From a checkpoint of a small mixture-of-experts model trained on Wikipedia: a shared expert of 128 neurons, 7425 steps.
Below are experts of layer 5 (counted from 0) of a mixture-of-experts language model. Rows are named gate (a neuron's input weights, with its number), up (a neuron's input weights, with its number) and show model dimensions 64-127. Each number is 128 + 24 x the weight over its row's rms, rounded and kept within 0 to 255.
Before each expert's rows: "mostly gets" lists some tokens that are sent to it at least half of the time. This comes from a sample of Wikipedia text that the model never trained on.

# expert 5
mostly gets: " Website", " JPL", " MPC", "Scientific", " Phylum", " ft"
gate15 [129 107 154 157 113 126 120 201 135 151 138 151 133 133 127  97 177 138 102  98 122 151 140 159 128 133 178 105 131 177 144 150  91 100 103 133 100 102 134 185  95 199 127 156 127  99 100 126 109 143 125 133 138 101 120 114 181 126 176 139 149 127 130 171]
up15 [164 137 104 142 117 171 102 142 128  88 105 118  88 117  99 102 119 167 155 155 148  90 108 109 122 128 135 108 128 126 119 159 104 132 128 157 139 148 141 120 122 136 122 136 112 125 141 103 116 117 151 150 127 119 124 128  89 152  91 137 144 118  91 163]

# expert 7
mostly gets: "=", "Rec", "Results", " This", "As", "The"
gate25 [177 161 150 182 111 134 144  60 131  98 150 126 109 163 172 140 142 113 124 120 144  95 146 103 119 163 144  81  91 117 124 123 154 106  99 143 127 113 116 122 119 158 151 124 146 122 148 147 126 136 120 161  89 129 131 101 135 181 121 139 127 132  75 131]
up25 [139 138 120 135 150 136 167 124 128 108  77 178 124 114  70 135 158 103 134 121 173 172 114 152 117 149 101 147 147 128 179 139  98 154 128 162 165 127 127 114  98 103 115 118 107 134 143 114 113 157 164 154 166 104 138 157 165 135 118 120 130 119 114 157]

# expert 10
mostly gets: " Prime", " Inter", " Economic", " Vice", " ju", " Championship"
gate15 [ 95 102 155 117 134 149  74 205 156 100 110 118 103 136  84 100 125 122 146 123 100 111 107 145 109 110 127 146 148 178 148 157  94  92 108 148  98 109 140 107 110 169  89 156 161 106 117 131 118 120 130 169 176 132 120 113 151 173 154 134 166 150 111 145]
up15 [167 143 120 160 110 153  69 130 112 118 134  67 140 116 124 105 131 142 118  81 174 116  89 147 103 105 144  74 142 117 136 139 136 123 133 141  85 132 141 148 131 143 126 143 123 122 134 109 129 143 150 116 124  72  88 120  88 111 151 138 109 128 108 144]

# expert 0
mostly gets: " they", " To", " we", " You", " it", " Can"
gate17 [173 134 128 123 115 105 114 136 101  83 133 113 107 126 107 109 123 120 139 152  95 124  73 132 105 139 123 170  99 128 150 126 177  99 120 142 122 137 130 161 132 152  87 111 120 134 123 123 122 123 154 163  72 131 150 149 136 119 119 122 134 132 129 102]
up17 [147  60  89 122 153 119 137 157 119 129 160 101 142  87 130 102 168 106 172 142 115 154 137 102 155 148 112 107 112 110  91 124 130 136 141 180 132 126 138 102 152 124  88 111 121  92 132 156 124  84 147 134 115  98 116 104 151 122 149  90  79  91 139  81]

# expert 15
mostly gets: " David", " Mark", " Michael", " McC", " Jean", " Marc"
gate17 [132 100 130 139  96 125 135 125  61 125 180 118  99 148 134 108 125 109 119 134 100 125 128 128 102 129 115 150  78 154 130 136 157 139 133 130  97 133 176 137 117 137  82 102  90 155 139  95 131 143 148 146 102 136 178 132 145 106 138 135 142 145 135 119]
up17 [125  79 130 106 159 121 118 113 120 139 135 122 142  70 117 123 138 103 123 108 141 153 138 102 116 142  77 119 146 137 114 129 138 165 143 172 149 117 146 122 164 166  94 102 101 137 123 169 114 120 144 175 168 129 119 121 133 112 153 142 128 134 144 109]

# expert 2
mostly gets: " January", " one", " December", " June", " July", " 2013"
gate7 [ 79 140 121 157 147 143 110 115 134 100 145 142  91 106 116 130  89 109 134 153  81 168 108 107 127 124 136 162 115 152 116 108 143 121 138 120 161 147 121 136 153 113 138 123 120 178 140 122 122 112 139 108 125 168 144 129 145 155 109 145 103 122 115 137]
up7 [127 160 138 151 135 147 113 126 120 164 165 128  56 113 134  99 135  96 134 106 135  79 141 115 127 121 173 127 127 141 170  80 155 104 127 120  97 132 178 160 152 159 158  93 123 166 117  95 131 175 156 147 121 155 111 139 117 140  94 167 141 121 118 135]

# expert 14
mostly gets: " center", " centre", " control", " management", "ör", " design"
gate7 [ 93  85 154 138 126 116 153 115 120 118 115 161 105 105 111 118 100  94 129 171 135 154 156 111 144 125  99 126 114 139 138 106  98 157 146 125 166 132 112 147 129 146 127 149 146 118 129 135 133 134 117 130 126 150 152 114 128 139 101 128 131  88 116 107]
up7 [123 142  99 129 158 192 118 125  73 111 152 102 106 148 153 128 102 122 146 152 137 158 145 113 133 111 136 132 132  91 121  89 154  86 117 106  79 124 150 162  87 130 130 122 148 138 133 137 154 139 135 147  85 173 143 119 119 139 117 165 133 173 111 142]

# expert 3
mostly gets: " footballer", "born", " →", "South", " (", " Province"
gate7 [104 133 151 150 141 145 118 113 111 113 120 175 126 141 125 108 157 151 101 159 103 177 108 150 127 139  97 181 108 188 161 136 129 146 135 124 159 129 150 119 113 126 164 128 130 121 163 142 105 126 128 131 154 172 138 130 147 140 111 164 103  73 118 125]
up7 [143  90  65 153 139  99 128 118 154 151  70 129 115 106 160 121 131 104 117 169 144 100 165 140  89 142 126 126 127 134  97  97 104 118 120 113 102 154 168 129 113 129 136 136  87 142 144 144 134 159 103 103 127 141  89 115  72 115 146 100 144 153 144 142]

# expert 12
mostly gets: " more", " songs", " short", " recording", "ood", "track"
gate7 [118 139 155 134 127 126 114 110 112  99 126 155 107 143 143 117 104 110 136 163  82 151 115 116 126 130 130 166 125 148 120 144  99 177 131  92 118 113  84 189 164 172 142 160  85 140 139 135 134 170 151  88 148 173 143 104 150 162 135 145  94  99  94 102]
up7 [136 134 138 163 110 171 119 112  96 142 119 134 119 139 122 114 155 132 115 133 145  96 169 151 115 132 123  56 145 101 177  69 106 105 149 148 162 127 134 152 143 122 135 112 108 139 135 112 132 136 158 144 146 157  88 134 107 101  98 204 144 128 129 168]

# expert 8
mostly gets: " Apps", " before", "After", " Opponent", " When", " Following"
gate23 [138 157 116 115 129 139 103 152 118 103 159  92 115  99 139 156 131 135 111 113 110  92 131 121 136  98 130 115 129 125 171 144 116 136  93 116 129 189  95 125 159 136  93 158 142 124 138 113 114 133 143 118  59 111 131 141 100 144 152 144 140 113 111 136]
up23 [110 138 138 103 155  81 141 174 131 146 150 146 141 111 138 149 121  83 149 132 121 103 180 108 129  99 128 153 113  96 146 131 133 155 102 120 129 179 150 154 134 114 154 118 105 149 128 116 112 148  99 138 124 150 144 144 191 156 138 125 132 140 118 112]

# expert 1
mostly gets: "irc", "icial", "ical", "leg", "amic", "vis"
gate26 [139 189 119 143 121 149 128 137 132 130 114 140 142 138 149 116  64  78 125 151 107 120  96 164 134 138  99  98 177 149 148 133 160 120 129 130 140 130 122 145 156 114 110 104 109 169 119 143 148 137 122 139 143 154  84 122 139 163 118 129 109 108  98  92]
up26 [ 96 111 129 144  73 168  95 184  93  90 129 111 119 117 114 111 148 136 182 145 107 131 142 101 128 113 118 116 137 106 155 145 139 107 127  88 136 136 100 140 123 108 126  90 123 172 157 130 119 114 138 142 128 142  97 142 167  96 162 205 143 160 134 110]

# expert 11
mostly gets: " Coordinates", " Born", "000", " birth", " human", "Personal"
gate18 [127 118 114  99 104 125 126 151 131 159 127  99 120 121 152 105 121  93 123 106 145 113 126 153 129 124  95 123 127 152 128 120 155 116 117 125 185 178 106 169 126 143 123 149 136 123 143 101 114 162 110 133  83 166 127 149 117 101 139 130 107 143 115 110]
up18 [130 133 143 114 149  94 145 138 122 141 124 132 129 109 131 147 128 121  98 183 141 109 112 149 150 159 114 157  92 182 102  86 125 135 127 146 130 122 125 151 121  88 111 156 128 129 157 106 172 113 133 148 142 123 102 112 169 125 116 121 140 104 106 142]

# expert 9
mostly gets: " %", "|", " Goals", " −", " ±", " Clay"
gate25 [161 121 103 102 128 134 123  93 108  91 125 127 143 121 138 118 147 119 135 137  73 157 126  98 170 116 148 148  91 184  99 119 145 160 112  99 138 140 111 131 153 150 134 156  70  76 158 115 112 145 168 140 143  74 146 119 107 160 106 139 136 124  99 140]
up25 [127 126 132  94 102 144 149 118 117 103 118 147  88 134 109 150 118  79 106 139 126 108 111 133 128 170 151 127 147 172 131 158 103 171 115 142 136 134 120  97 150 134 129 142  78 115 118 114 171 162 159 124 104 120 147 128 166 126 116 109  99  99 109 142]

# expert 6
mostly gets: "enti", "por", "ribution", "uted", "ended", "ali"
gate16 [136 130 150 127 151 126  99 165 107 105 152  83  52 160 114 122 108 178 119 126 103 122 108 122 155 120 143 119  70 109 152 136 127 122  65 178 111 129 134 155 146 159 106 138 137 120  90 156 171 138 187 142 136 103 168 106 107 123 149 137 100  95 144 145]
up16 [109 140 163 118 102 107 158 136 180 146  96 101 134 145 141  79 157 142 122 147  93 130 129 149 133 165 112 120 107 125 121 167  97  92 110 126  95 105 132 120 107 105 118 130  79 136 112 148 140 117 157 134 119 159 138 141 124 149  98 129 105 128 137 128]

# expert 13
mostly gets: " under", " through", " by", " due", " along", " via"
gate17 [144  76 136 143  96 113 126 129  95 107 162 110 101 132 165 136 137 106 122 140  90 132  78 126 111 122 121 147  99 147 170 102 158 120 112 121 144 139  98 129 168 157  69  97 109 122 136 104 135 142 112 162 113 126 166 137 126 138 147 140 148 139 150  99]
up17 [177 150 112 134 148 163 129 165 153 133 147  97 159  75  99 170 129 128 155 101 112 104 138  83 118 128 141 132 124 119 153  99 117 114 131 153 155 149 134 119 160 142  79 107 119 100 131  90 123 132 137 178 147 102 119 117 165 161 160 129 130 108 155 124]